python train.py --n_layer=12 --moe_layers=[1, 2, 3, 4, 5, 6, 7, 8, 9, 10, 11] --norm="rmsnorm" --lr=0.00528 --batch_tokens=[32768, 65536, 131072] --seq_len=1536
Below are experts of layer 8 (counted from 0) of a mixture-of-experts language model. Rows are named router (the router's row for the expert), down (a neuron's output weights, with its number) and show model dimensions 0-159. Each number is 200 + 20 x the weight over its row's rms, rounded and kept within 0 to 999.
Before each expert's rows: a language model's description of what the expert responds to. This comes from a sample of Wikipedia text that the model never trained on.

# expert 22
It responds to: Digit pieces inside scores, decimals, dates and ranges, such as tennis scores 6–4, batting averages .329, slashes in 03/20, $ signs, and opening (19.
router,227,210,213,167,218,145,193,208,182,201,223,207,229,204,174,210,160,202,173,164,175,202,220,181,197,215,183,177,197,224,171,186,187,179,167,180,191,210,204,189,181,200,222,191,211,195,196,204,178,218,187,187,205,210,186,164,220,196,218,204,177,166,173,192,173,201,166,221,222,210,201,183,230,196,147,231,226,187,209,196,162,192,235,173,231,194,189,217,204,204,190,213,215,199,198,242,203,221,216,234,221,219,219,158,206,198,147,221,210,201,210,190,223,207,200,186,183,188,211,223,172,197,210,201,194,170,194,215,204,191,216,198,232,209,216,197,180,192,167,186,189,190,211,179,228,212,222,202,186,168,196,224,187,197,181,192,219,221,208,166
down0,191,218,204,164,156,226,230,170,241,167,196,180,222,203,196,199,175,159,185,199,222,201,231,194,199,201,209,186,194,174,170,219,213,245,188,233,208,199,183,227,175,184,189,197,196,198,198,198,190,207,206,172,199,172,218,204,215,218,174,230,204,216,222,167,184,176,207,217,191,211,187,245,179,211,192,194,184,232,196,214,198,184,178,235,229,192,205,194,207,169,194,217,227,207,210,226,214,235,188,235,189,214,206,177,161,203,204,199,200,233,204,190,199,173,173,173,184,204,157,177,200,213,224,211,177,176,201,204,198,192,195,192,207,237,210,178,234,187,206,203,220,230,191,233,227,174,194,189,191,168,195,213,234,194,228,199,186,205,180,197
down1,196,198,187,219,182,209,214,211,214,212,201,195,223,218,224,237,216,192,213,181,201,205,204,228,175,186,190,192,199,169,169,209,227,187,197,229,216,185,209,213,209,196,216,169,169,221,200,182,197,173,193,192,207,195,205,215,203,218,183,172,216,201,200,222,215,205,213,189,234,207,178,210,193,211,217,195,228,221,210,195,236,197,194,205,179,203,181,198,163,130,214,215,150,199,192,160,204,193,175,227,178,202,208,203,191,194,180,205,177,224,164,195,175,164,221,209,166,191,229,174,210,239,181,215,208,171,210,166,198,210,167,209,166,212,194,217,218,221,236,211,160,234,203,210,209,190,169,239,205,210,232,197,207,204,219,174,212,211,172,212
down2,180,222,179,199,205,205,223,218,209,218,172,211,199,232,191,201,199,207,178,169,185,191,197,153,205,230,212,164,223,132,200,234,177,228,217,181,196,208,190,168,215,183,192,188,214,187,169,192,219,176,242,189,172,195,192,200,174,225,226,171,198,233,191,186,203,188,228,220,190,150,184,215,203,203,192,242,208,188,218,179,202,165,187,210,238,211,192,199,211,202,225,195,204,202,182,194,185,178,191,195,191,234,204,162,244,220,153,200,218,198,227,170,212,191,195,205,185,173,194,196,215,202,215,197,204,209,199,189,190,225,180,196,226,204,204,231,218,188,232,215,182,199,184,211,227,188,178,205,216,198,203,213,239,203,206,235,205,190,199,195
down3,190,192,215,187,218,198,185,213,205,186,168,194,190,144,188,190,224,228,214,209,210,197,189,219,184,220,184,225,198,170,234,192,171,184,203,234,229,196,179,197,160,214,206,213,218,161,176,188,196,197,204,199,209,198,195,153,180,175,178,162,182,181,192,201,183,210,191,186,216,213,185,157,180,195,209,214,202,194,198,225,206,233,182,187,249,194,202,189,210,204,261,210,202,208,219,187,196,229,207,184,245,176,197,219,203,190,194,172,220,207,186,163,212,211,200,189,233,174,211,182,176,203,204,188,190,222,164,190,202,243,187,214,212,202,190,213,231,231,202,236,178,221,209,221,204,201,192,195,201,262,217,190,204,210,193,187,217,213,202,195

# expert 32
It responds to: Inner pieces of longer words and proper names, e.g. scen-ar-io, Liter-ac-y, Nicar-agu-ans, Americ, econom.
router,186,186,181,202,214,197,201,216,181,240,217,217,214,207,231,189,179,178,198,170,201,198,197,223,185,173,220,226,204,211,197,178,211,192,235,200,172,194,219,215,172,167,187,160,249,174,225,213,203,186,198,212,195,244,211,232,196,230,218,209,170,184,200,188,220,215,207,199,187,195,203,203,223,191,204,176,163,187,171,195,197,194,198,230,196,219,164,190,208,215,198,207,210,183,204,194,205,172,210,196,171,189,180,187,214,222,224,205,189,216,199,228,188,200,188,220,175,186,205,203,220,185,198,151,213,192,186,228,196,248,184,209,234,218,188,203,193,166,166,166,150,175,223,214,182,193,182,162,198,188,187,215,225,161,185,193,163,190,214,182
down2,238,231,216,223,200,205,199,180,205,229,196,236,210,214,171,188,234,216,222,237,192,220,201,165,165,217,211,189,211,231,206,183,194,190,217,221,190,187,197,204,231,196,207,207,198,198,133,185,230,231,228,160,173,181,218,207,175,167,186,198,201,193,183,176,192,210,209,202,189,203,195,199,195,188,205,210,198,192,193,174,187,199,191,178,228,179,225,197,178,170,251,219,225,226,208,225,188,192,187,175,201,178,201,162,168,188,216,201,206,183,210,226,203,185,185,214,165,204,186,155,190,192,190,228,254,240,189,194,192,190,201,219,206,183,215,188,192,220,210,184,210,191,166,212,198,202,205,200,197,184,203,189,234,179,213,224,168,209,216,201
down3,210,209,195,227,190,212,214,212,197,199,219,215,191,207,139,211,186,210,176,191,186,191,195,192,192,229,187,212,200,183,225,191,211,193,225,162,198,214,158,216,229,169,214,223,208,187,199,196,212,185,251,189,192,200,213,206,220,212,236,181,207,150,199,187,196,220,222,219,169,207,172,205,156,234,157,197,225,197,215,174,198,170,182,209,217,165,183,184,223,229,208,199,173,191,201,197,238,194,195,173,194,220,181,175,195,229,201,227,215,192,230,199,216,160,173,204,209,199,199,205,201,192,206,210,220,209,186,202,222,236,206,193,194,177,194,204,181,164,240,216,214,178,198,225,215,207,180,215,167,190,192,215,207,203,181,179,196,194,189,252
down4,196,169,187,195,179,182,226,172,211,203,185,194,207,226,212,202,174,200,192,205,231,233,202,210,195,178,167,185,175,184,187,172,188,182,209,188,188,174,177,241,237,198,168,219,167,171,200,177,224,192,192,183,204,204,205,175,191,216,187,238,231,203,209,196,184,185,248,228,201,192,200,192,192,217,201,186,192,215,185,221,203,220,203,218,188,223,192,171,193,177,219,181,215,179,194,248,198,240,180,189,204,210,183,177,182,216,177,209,215,234,185,205,201,198,191,197,184,181,180,190,212,197,225,172,215,186,208,211,178,201,228,198,231,227,213,255,202,178,209,222,211,184,245,228,168,235,227,210,192,190,216,174,197,208,165,235,208,181,181,216
down5,194,206,183,217,197,219,224,200,202,214,199,183,217,215,205,175,210,179,200,273,200,204,181,225,194,197,231,164,235,168,192,206,168,215,212,173,193,220,205,204,195,182,173,197,173,209,210,227,181,151,189,202,201,195,191,175,183,164,199,219,165,193,237,185,238,199,225,193,181,195,230,219,207,178,211,177,163,209,205,205,200,159,207,176,191,247,196,198,199,217,190,195,218,155,200,175,224,198,230,182,187,213,218,215,218,197,183,190,163,177,203,220,190,208,219,213,209,204,200,155,208,186,200,196,209,194,208,203,203,196,220,228,186,180,213,209,214,189,193,186,252,183,194,195,182,213,188,254,204,240,196,203,192,191,203,221,184,197,202,212

# expert 5
It responds to: Byte pieces of Chinese, Cyrillic, Arabic and Thai script, LaTeX pieces like frac, and closing brackets or quotes in tables.
router,227,198,213,208,229,205,214,197,205,221,190,192,225,182,223,190,188,230,187,201,179,182,205,204,208,199,185,199,220,193,200,227,202,169,162,201,186,205,201,236,166,173,216,198,186,226,198,203,220,182,164,186,201,209,200,225,203,197,192,222,205,237,201,204,220,200,197,182,229,177,209,189,207,189,180,228,232,184,186,197,178,169,218,216,204,157,196,168,184,208,212,191,160,215,215,203,178,159,215,219,202,177,238,151,187,169,200,187,213,225,204,198,225,190,195,186,205,233,214,237,199,166,179,225,164,133,211,206,208,185,210,181,214,229,214,240,212,240,181,197,221,197,175,182,210,201,219,233,203,187,185,210,224,196,207,220,211,187,199,178
down0,194,197,215,175,199,226,210,190,186,195,161,224,196,189,186,201,216,205,217,207,196,194,174,215,184,231,204,177,187,223,230,186,184,198,158,215,199,214,182,195,188,197,194,201,219,157,196,193,215,186,188,221,215,192,260,202,191,208,217,211,191,181,219,192,233,182,178,192,209,210,221,212,172,204,212,245,184,216,227,161,174,210,230,184,185,205,203,155,212,223,208,181,208,218,225,202,211,217,187,191,172,213,204,198,189,192,197,236,197,239,195,216,211,198,195,174,213,194,165,165,233,199,177,209,189,193,182,237,170,165,179,197,211,164,200,176,212,193,237,202,213,182,180,211,223,197,169,236,230,231,210,167,178,226,210,186,214,189,227,169
down1,207,185,219,222,172,202,162,186,192,214,207,231,191,230,187,223,196,236,197,220,182,207,191,216,193,169,197,188,200,166,198,253,218,206,234,197,199,222,171,223,222,207,177,174,195,175,179,177,217,218,184,207,222,202,176,187,190,176,185,179,175,213,214,232,218,212,191,217,196,203,142,184,210,209,173,209,211,191,241,204,176,180,210,214,179,211,207,191,243,199,204,166,199,189,191,199,165,220,180,213,179,243,194,187,191,191,185,229,196,179,209,173,233,192,249,222,177,209,216,207,206,231,205,171,211,169,183,196,189,211,233,231,195,202,199,178,208,187,181,210,192,223,197,209,197,195,219,175,193,207,184,200,194,191,208,177,184,257,202,192
down2,197,196,210,193,188,174,230,161,212,213,162,196,220,206,152,202,197,189,190,220,199,234,198,172,251,216,212,240,173,207,192,209,199,187,219,241,202,177,157,188,175,198,213,218,180,193,193,191,223,211,221,195,207,208,216,207,165,200,205,214,204,211,179,185,164,187,214,188,181,191,158,185,185,231,207,213,214,202,192,201,204,223,211,206,227,192,202,224,177,188,261,186,180,195,186,178,200,188,202,204,170,203,192,219,190,214,183,201,193,217,176,176,197,186,228,181,182,201,190,192,224,199,222,216,193,184,211,217,220,194,215,200,215,199,207,193,214,203,165,224,183,227,207,185,188,186,198,203,130,239,268,194,203,208,203,222,215,208,206,189
down3,214,187,179,195,184,174,190,190,194,184,180,199,197,210,175,184,202,199,185,218,171,196,166,211,189,245,221,216,223,203,183,225,198,223,214,206,204,168,196,174,206,237,235,189,231,205,192,155,202,229,202,200,227,185,172,214,206,235,171,187,183,194,216,195,190,213,180,204,184,191,200,216,186,197,226,217,222,204,180,185,223,244,195,221,224,176,206,213,205,204,190,160,192,220,165,208,218,211,212,163,228,145,213,174,229,232,177,226,198,231,234,227,189,198,212,190,217,179,193,167,200,186,164,204,218,205,186,230,214,207,167,209,199,186,176,202,188,173,198,224,179,203,212,202,174,196,209,218,224,169,212,165,214,224,184,206,226,215,190,196

# expert 38
It responds to: Auxiliaries, pronouns and conjunctions in running prose, such as was, had, would, they, who, and, and the contracted 've.
router,179,185,171,175,193,215,206,187,186,193,203,183,156,185,208,190,201,197,189,219,197,175,189,212,208,169,219,194,143,211,192,196,177,186,223,186,206,180,193,167,210,208,173,211,183,201,217,185,201,205,175,184,210,207,212,173,164,174,176,173,235,180,198,228,210,195,209,185,164,234,184,181,203,206,158,187,233,191,216,203,190,227,207,231,187,215,220,213,161,171,165,186,210,197,186,215,197,202,209,263,154,222,187,174,182,197,151,217,206,180,194,193,206,205,222,232,206,203,223,151,215,181,210,213,192,220,221,185,212,212,207,198,166,196,209,152,214,201,200,215,195,228,184,216,214,221,223,199,208,212,216,211,206,216,214,197,202,208,216,215
down0,184,225,210,221,178,197,213,213,178,208,200,244,205,197,177,206,218,175,191,200,193,225,206,192,186,205,212,208,192,224,210,211,226,232,161,232,183,207,198,212,175,218,154,229,221,207,222,201,209,188,213,172,193,155,213,193,219,237,185,169,195,216,187,209,174,165,235,179,235,196,160,183,180,162,185,222,184,189,211,196,198,165,194,186,204,194,187,176,201,177,157,192,198,202,180,207,212,203,186,187,237,205,188,207,222,194,178,169,220,204,209,211,203,195,195,210,233,215,203,192,168,170,225,194,215,206,163,236,200,190,168,188,204,196,172,202,213,233,234,190,194,225,200,222,208,225,214,213,186,214,183,214,159,179,222,214,213,221,210,232
down1,229,184,228,167,195,197,172,198,210,203,202,189,223,175,225,178,193,185,203,198,181,208,223,225,144,206,201,188,199,234,222,207,178,205,191,189,211,209,202,189,214,194,213,171,256,197,201,185,178,218,189,188,197,187,218,210,188,167,184,182,189,201,209,170,198,177,214,197,203,157,171,203,234,179,195,201,197,236,207,207,187,204,198,197,208,174,158,196,211,204,194,213,210,202,192,229,197,230,228,191,198,228,199,189,167,242,214,254,200,198,193,211,212,257,184,170,193,215,194,202,184,238,181,215,174,187,174,196,175,222,212,200,201,224,208,193,191,211,214,239,195,219,202,152,186,192,235,200,203,210,213,175,235,186,226,187,170,182,194,207
down2,197,214,192,190,212,225,134,174,183,202,203,209,205,208,230,201,200,219,204,209,171,195,177,182,218,237,177,231,180,191,210,167,203,215,178,200,218,232,211,197,241,209,201,196,196,231,226,219,206,190,236,192,195,211,204,218,199,233,189,193,215,191,207,216,195,195,175,195,186,189,184,225,234,192,206,198,210,209,214,195,205,204,172,216,184,168,207,197,206,200,246,199,233,177,203,160,206,199,148,200,221,198,221,156,197,200,201,207,207,210,190,227,205,194,172,214,154,236,211,214,183,197,189,189,198,201,205,234,186,198,200,212,172,192,194,199,213,213,173,153,200,186,209,226,189,241,225,182,192,199,200,192,178,189,160,197,171,226,218,147
down3,221,199,194,203,224,195,161,183,193,203,184,211,188,183,177,204,168,196,203,262,192,195,169,182,220,196,226,191,209,198,198,190,202,234,170,207,182,169,197,205,228,188,155,194,209,215,214,201,221,224,190,150,192,183,191,207,149,229,197,213,188,193,211,212,244,211,173,223,183,207,189,219,221,272,177,181,219,168,206,202,196,209,204,215,179,211,221,211,216,178,189,178,207,209,220,229,184,207,205,195,209,226,190,171,205,171,203,188,195,203,200,184,204,195,203,191,179,244,223,230,205,182,224,209,187,203,177,226,179,199,204,244,213,167,199,212,192,200,210,198,180,199,207,204,192,184,195,198,218,180,144,199,212,209,180,190,228,207,218,222

# expert 16
It responds to: Verb stems and word beginnings that take -ed, -ing, -ation or -er next, e.g. design, represent-ed, follow-s, knock-out.
router,205,237,215,200,206,211,199,180,211,182,222,239,240,218,197,193,201,192,187,184,213,185,228,219,197,202,203,230,186,211,202,194,231,191,190,172,198,221,209,205,207,153,188,211,218,201,187,223,195,204,193,196,213,228,213,178,211,220,172,207,171,218,220,160,217,201,235,209,184,193,203,206,186,201,220,149,195,179,187,197,213,237,191,195,195,214,192,202,201,227,204,200,209,209,205,184,218,167,190,174,181,165,167,198,220,218,203,183,226,228,218,214,156,189,198,250,195,180,217,233,174,192,216,177,189,207,181,206,196,224,232,212,170,163,194,162,200,177,209,202,150,192,200,235,224,198,184,208,212,205,171,156,209,167,206,174,210,195,200,230
down2,202,221,176,207,187,166,145,174,221,205,231,182,212,190,211,205,215,200,199,197,189,194,219,170,209,208,214,207,205,192,168,184,176,248,195,218,224,203,206,167,217,237,207,204,195,177,202,183,219,233,185,223,213,216,201,203,218,176,225,175,213,168,190,231,190,182,200,187,195,194,202,202,185,188,219,229,212,203,220,199,175,219,166,192,207,171,218,193,153,150,234,203,173,198,218,215,248,173,213,211,196,176,199,160,214,196,196,220,188,180,203,184,174,207,193,171,232,202,210,191,221,195,184,221,217,209,181,224,175,231,168,195,202,238,232,199,217,187,219,168,204,175,200,181,215,184,225,202,202,209,217,178,224,198,203,194,178,212,228,208
down3,227,188,212,230,226,217,180,222,197,195,215,235,207,198,228,191,222,205,198,187,186,224,183,210,170,219,190,185,219,181,176,210,167,225,175,174,200,199,210,200,196,198,176,186,211,183,196,186,195,199,206,229,185,191,216,184,200,196,198,206,186,190,212,145,180,200,211,181,195,172,234,230,177,169,209,199,211,208,157,263,239,200,212,178,201,197,149,203,178,186,161,202,200,240,219,207,192,154,183,201,203,189,205,202,220,243,193,192,209,180,179,217,172,203,178,203,208,203,188,208,191,223,191,182,205,235,185,240,221,178,203,176,238,185,217,192,201,227,176,187,225,208,203,218,206,174,178,202,246,200,205,200,223,186,207,195,181,220,215,210
down4,232,164,217,210,175,211,218,173,207,188,216,186,179,208,183,218,252,215,169,211,193,204,209,160,192,217,203,192,228,209,236,185,195,169,191,200,192,200,172,214,179,195,206,165,203,198,199,189,251,222,220,195,210,200,195,201,178,209,197,201,205,183,175,196,159,187,185,205,173,186,234,211,241,164,230,224,200,194,195,222,186,161,223,214,183,195,199,245,212,169,207,223,219,213,200,192,216,196,160,208,209,193,213,176,209,210,145,205,201,185,212,210,192,202,187,232,228,203,204,209,189,224,223,201,217,197,191,178,200,176,191,225,185,160,177,200,212,191,225,218,190,219,211,188,247,184,189,199,171,194,217,166,189,193,180,203,241,217,208,201
down5,235,198,197,201,206,198,217,165,198,195,201,172,215,236,186,212,162,206,232,201,224,214,224,201,208,168,228,201,174,221,211,194,190,220,177,215,163,234,176,185,214,176,238,217,188,239,208,180,183,230,220,210,203,183,220,206,205,192,176,211,176,194,192,195,192,198,176,189,265,202,190,214,232,207,195,194,206,210,211,194,206,179,188,227,195,237,178,216,178,185,186,228,201,186,180,182,196,181,188,203,207,180,168,211,200,154,164,170,193,187,177,188,155,200,210,206,169,209,212,192,207,204,177,168,183,195,202,192,176,209,195,241,208,229,205,161,203,200,201,229,220,234,181,191,211,196,243,205,214,214,223,211,190,211,214,191,188,234,197,177

# expert 39
It responds to: Articles and possessive determiners before a noun phrase, mostly the and a, also his, their, its, and 's.
router,202,212,220,195,199,214,204,175,177,186,205,156,192,216,195,204,199,209,217,196,234,236,177,191,230,180,200,181,175,204,230,186,196,192,220,169,228,204,193,174,185,226,171,169,220,184,212,195,209,196,199,198,172,191,205,224,206,174,211,226,200,180,172,220,185,207,211,201,188,199,214,170,241,207,207,191,169,179,221,182,203,207,213,240,214,212,184,235,199,165,163,209,227,183,183,193,211,177,220,187,231,214,192,196,200,172,207,204,210,188,211,154,215,218,160,207,222,183,170,181,187,214,230,188,181,213,185,187,227,210,226,209,206,200,206,184,179,241,224,256,218,200,200,219,188,150,237,203,182,213,227,185,203,218,214,210,183,180,174,191
down0,212,200,174,187,188,191,242,177,203,160,168,217,229,214,181,203,206,207,192,232,167,197,219,223,229,202,221,227,189,201,206,152,206,170,193,215,224,176,184,191,195,182,224,205,198,208,181,202,205,186,253,182,184,236,233,166,208,207,180,197,225,203,210,207,196,177,200,195,216,183,167,230,181,212,209,171,155,205,228,163,185,196,222,176,189,200,229,240,181,212,207,198,162,191,184,218,219,189,155,178,163,215,180,191,245,209,192,160,235,200,211,197,217,209,191,170,209,210,215,205,224,193,204,203,202,176,184,202,211,212,191,197,200,175,172,222,196,185,209,218,191,222,218,212,171,203,217,196,196,209,195,225,221,208,215,193,188,223,203,207
down1,236,206,190,255,166,183,220,216,229,235,192,201,200,189,192,173,182,227,237,217,236,179,197,197,176,205,218,194,185,193,202,196,209,227,185,204,211,237,159,210,195,253,198,159,211,208,211,202,181,224,170,225,175,226,203,213,199,183,215,209,225,181,215,178,174,209,190,197,191,218,216,211,165,194,165,190,174,190,191,191,231,186,206,177,163,185,204,222,193,216,199,199,222,207,205,213,216,210,196,216,227,176,179,229,184,181,210,215,212,186,163,196,228,203,215,198,187,205,223,172,214,220,176,193,209,186,169,199,169,169,214,219,222,198,229,151,222,206,181,206,180,181,200,213,182,230,178,192,178,186,229,203,193,206,205,197,181,201,181,180
down2,207,202,213,175,232,203,213,172,187,210,220,207,204,179,251,196,235,185,198,212,246,181,202,190,230,202,167,173,189,189,215,203,227,198,215,209,195,160,213,219,202,228,197,185,174,191,192,228,182,184,218,168,206,220,188,195,186,211,221,205,247,169,220,192,203,191,182,225,180,210,205,196,200,212,190,150,181,200,184,213,231,182,214,200,203,224,184,175,191,221,190,212,203,196,206,201,220,189,242,173,198,208,204,223,202,188,198,161,201,179,213,171,175,204,219,166,205,197,219,235,213,188,201,185,195,171,201,213,189,164,159,217,225,184,233,233,179,192,216,204,188,181,209,174,196,185,227,229,179,244,176,187,166,196,203,228,207,178,214,192
down3,248,212,178,183,191,226,178,203,204,186,175,174,215,221,196,161,201,153,199,197,205,218,183,196,177,215,209,199,217,192,195,156,209,199,197,193,203,165,160,191,214,223,230,218,186,181,182,184,216,209,209,195,208,194,195,150,198,210,240,191,169,175,183,204,189,199,231,189,223,221,164,225,209,169,213,183,232,179,207,238,184,226,214,199,214,229,243,201,201,188,207,180,233,217,234,205,190,177,192,202,210,210,205,226,208,204,200,196,204,167,197,191,172,232,204,192,221,237,192,191,204,215,187,204,185,211,183,214,207,173,197,198,151,177,211,223,225,221,193,213,211,191,222,202,191,214,199,164,216,185,233,198,183,202,204,222,196,147,215,202

# expert 18
It responds to: Prepositions opening time or place phrases in biographies and sports careers, often sentence-initial On or In before dates, such as in 2011, from 2005.
router,212,210,220,190,172,203,209,214,216,238,223,235,160,210,196,198,242,209,210,220,211,231,208,213,229,207,190,204,197,156,211,193,209,228,221,179,222,182,204,193,204,219,218,184,195,186,187,199,173,237,222,218,191,207,212,156,237,177,196,188,191,237,195,234,225,212,174,183,229,217,212,221,236,188,190,196,193,195,233,195,212,214,198,163,176,189,223,211,212,206,167,185,190,188,200,224,214,228,169,229,220,196,199,201,218,218,209,189,226,226,220,161,202,198,183,189,184,228,194,175,174,236,231,196,196,174,205,184,210,201,211,216,206,226,205,248,180,195,205,175,168,233,183,197,228,193,206,245,226,194,194,195,188,196,198,197,197,226,209,204
down0,191,177,168,232,217,191,221,209,209,207,163,186,249,196,223,188,180,195,176,210,197,196,209,159,164,209,232,215,205,205,190,214,208,179,241,181,203,226,166,196,226,207,196,212,237,189,184,185,191,230,190,193,171,182,189,191,187,200,192,173,202,180,188,184,206,197,205,200,219,205,169,213,157,211,185,209,227,206,181,163,207,206,203,188,198,193,209,167,221,210,208,200,207,180,184,195,212,210,206,164,196,184,190,211,230,216,219,165,231,190,214,216,192,207,235,217,231,178,200,190,218,230,184,203,158,196,241,177,195,202,157,189,213,221,186,164,188,213,217,202,251,183,232,214,221,193,225,182,221,220,202,190,193,189,243,195,200,178,190,219
down1,202,248,218,215,166,186,201,225,168,231,204,231,165,221,203,184,164,273,206,210,235,194,178,177,225,184,179,183,212,184,180,196,239,218,202,188,197,193,225,182,165,202,191,199,170,224,182,222,179,190,216,209,192,204,199,192,210,198,196,185,199,162,171,205,188,180,219,214,217,193,177,208,211,202,205,162,232,219,214,196,228,187,180,211,179,224,183,177,200,178,206,224,216,196,182,182,209,213,176,180,209,178,216,231,229,188,202,221,177,185,221,180,182,190,233,181,150,193,212,200,224,213,194,203,195,189,222,170,203,233,180,204,196,191,217,195,192,171,226,201,177,229,196,207,220,195,230,209,196,176,191,207,201,241,196,189,208,202,194,214
down2,157,206,178,190,188,168,208,199,199,201,246,237,177,223,198,199,221,185,177,221,221,197,177,165,200,173,195,181,182,193,204,217,167,222,216,201,200,189,201,229,217,195,182,214,186,179,185,230,207,171,201,241,195,201,229,193,200,172,214,207,190,229,186,196,184,199,188,215,218,211,181,193,178,224,237,194,204,178,191,174,216,191,154,166,218,189,184,209,213,200,216,192,223,194,217,224,181,210,213,213,210,212,207,192,182,193,194,153,228,250,210,231,212,187,196,203,185,212,182,202,221,176,196,190,200,162,208,200,186,214,183,178,189,179,226,230,174,209,228,196,215,186,198,174,223,226,234,184,229,235,177,237,188,195,188,170,217,208,182,237
down3,211,255,201,207,183,183,215,188,192,233,233,218,237,211,213,191,172,200,184,220,183,216,172,218,233,188,200,183,180,169,187,199,226,215,191,195,166,194,196,175,206,206,212,197,174,225,193,226,199,167,194,218,184,254,182,176,196,228,225,188,213,206,196,190,215,201,234,233,212,217,219,195,177,231,158,196,239,190,200,199,198,211,176,219,211,186,188,203,188,187,165,211,205,192,181,194,183,201,211,195,206,241,200,195,185,193,193,192,194,196,233,242,199,211,204,200,194,196,191,197,206,207,212,174,207,194,199,179,183,203,223,189,185,159,175,215,193,186,238,202,198,179,179,175,170,204,207,229,202,246,173,180,208,220,140,224,202,194,168,198

# expert 6
It responds to: Prepositions directly after a noun that link it to a complement, mostly of, plus in, for, during, within, as in Governor of Virginia.
router,178,185,222,205,196,201,220,193,199,217,238,198,178,193,207,182,222,178,220,178,193,204,217,195,201,202,171,162,191,186,177,203,207,201,206,198,228,212,211,205,227,209,207,217,187,228,194,191,177,225,215,238,179,222,217,160,227,184,194,208,204,210,181,222,226,225,154,217,212,197,203,211,207,237,186,180,182,204,205,184,198,191,195,197,178,179,245,204,249,159,176,170,203,203,202,232,214,205,182,238,235,199,192,203,175,205,215,223,210,221,226,190,208,194,183,181,198,199,185,203,192,219,228,222,211,159,163,181,209,152,181,213,222,225,207,224,213,207,177,207,164,241,194,221,231,164,190,221,193,208,201,196,192,207,213,183,174,225,225,224
down0,202,198,206,193,241,202,212,176,232,218,182,184,177,206,182,168,192,205,174,197,168,165,197,174,249,200,222,209,200,188,202,207,234,188,195,180,198,186,222,175,202,180,221,207,191,212,202,223,190,211,205,206,176,215,178,191,217,172,226,237,215,200,211,207,191,207,162,179,210,194,248,214,203,181,227,206,189,184,189,210,188,201,232,187,188,236,218,195,178,172,190,194,175,224,171,204,153,174,205,224,225,212,230,207,198,235,190,200,211,202,214,176,218,207,181,210,234,207,166,229,182,200,208,180,228,224,197,208,215,215,190,229,219,198,225,188,197,220,183,156,208,196,177,223,150,186,184,176,223,203,191,171,180,232,172,190,197,191,198,222
down1,152,179,192,182,231,182,211,215,200,168,216,234,195,192,237,188,218,220,173,180,205,176,218,229,234,169,193,158,194,235,187,209,176,168,209,208,190,193,209,205,213,162,176,190,193,231,217,203,209,170,237,163,217,186,181,189,189,206,198,219,172,211,216,196,210,201,210,223,182,177,194,185,211,238,209,217,202,188,177,202,184,167,187,195,217,205,209,173,156,193,182,188,187,205,208,200,230,207,218,211,164,236,194,190,199,204,199,195,178,203,224,190,241,182,180,229,190,217,178,191,231,176,193,178,223,232,223,211,228,223,224,202,176,192,202,223,212,201,201,211,187,217,234,204,211,175,205,193,180,243,199,206,221,203,198,175,179,184,187,219
down2,193,182,196,218,209,196,207,209,224,201,223,203,181,157,211,189,236,220,219,197,217,215,189,223,208,206,180,181,203,216,203,202,232,194,225,192,202,183,178,209,201,221,210,147,166,205,189,179,197,205,207,227,208,173,228,158,220,212,186,193,200,169,172,200,168,198,197,211,156,200,184,231,230,205,209,177,170,183,210,191,184,186,217,187,203,187,211,196,201,196,176,172,185,221,241,218,208,223,172,206,253,172,149,227,224,188,189,225,195,185,196,188,232,191,174,185,200,177,195,192,185,203,202,177,186,197,199,216,202,167,202,216,201,199,223,224,229,222,208,210,159,174,197,228,215,184,193,232,199,244,223,234,218,229,184,186,196,189,193,206
down3,221,198,190,240,181,175,191,173,248,212,224,186,257,230,169,196,210,239,202,165,217,211,186,220,204,173,178,188,206,154,178,194,225,184,193,230,190,172,183,211,224,169,217,197,208,199,202,192,211,247,228,203,184,209,221,173,156,192,202,182,219,187,174,197,200,214,209,220,230,181,180,205,156,162,223,204,208,252,186,214,194,191,170,214,183,211,231,218,225,200,225,213,207,212,182,183,186,176,212,221,157,169,173,204,201,181,213,192,200,223,197,212,198,202,186,213,190,173,196,205,198,207,200,187,181,198,216,207,195,215,180,214,215,223,192,194,221,193,198,184,194,214,185,191,222,232,217,200,195,211,203,191,175,187,213,213,175,205,172,204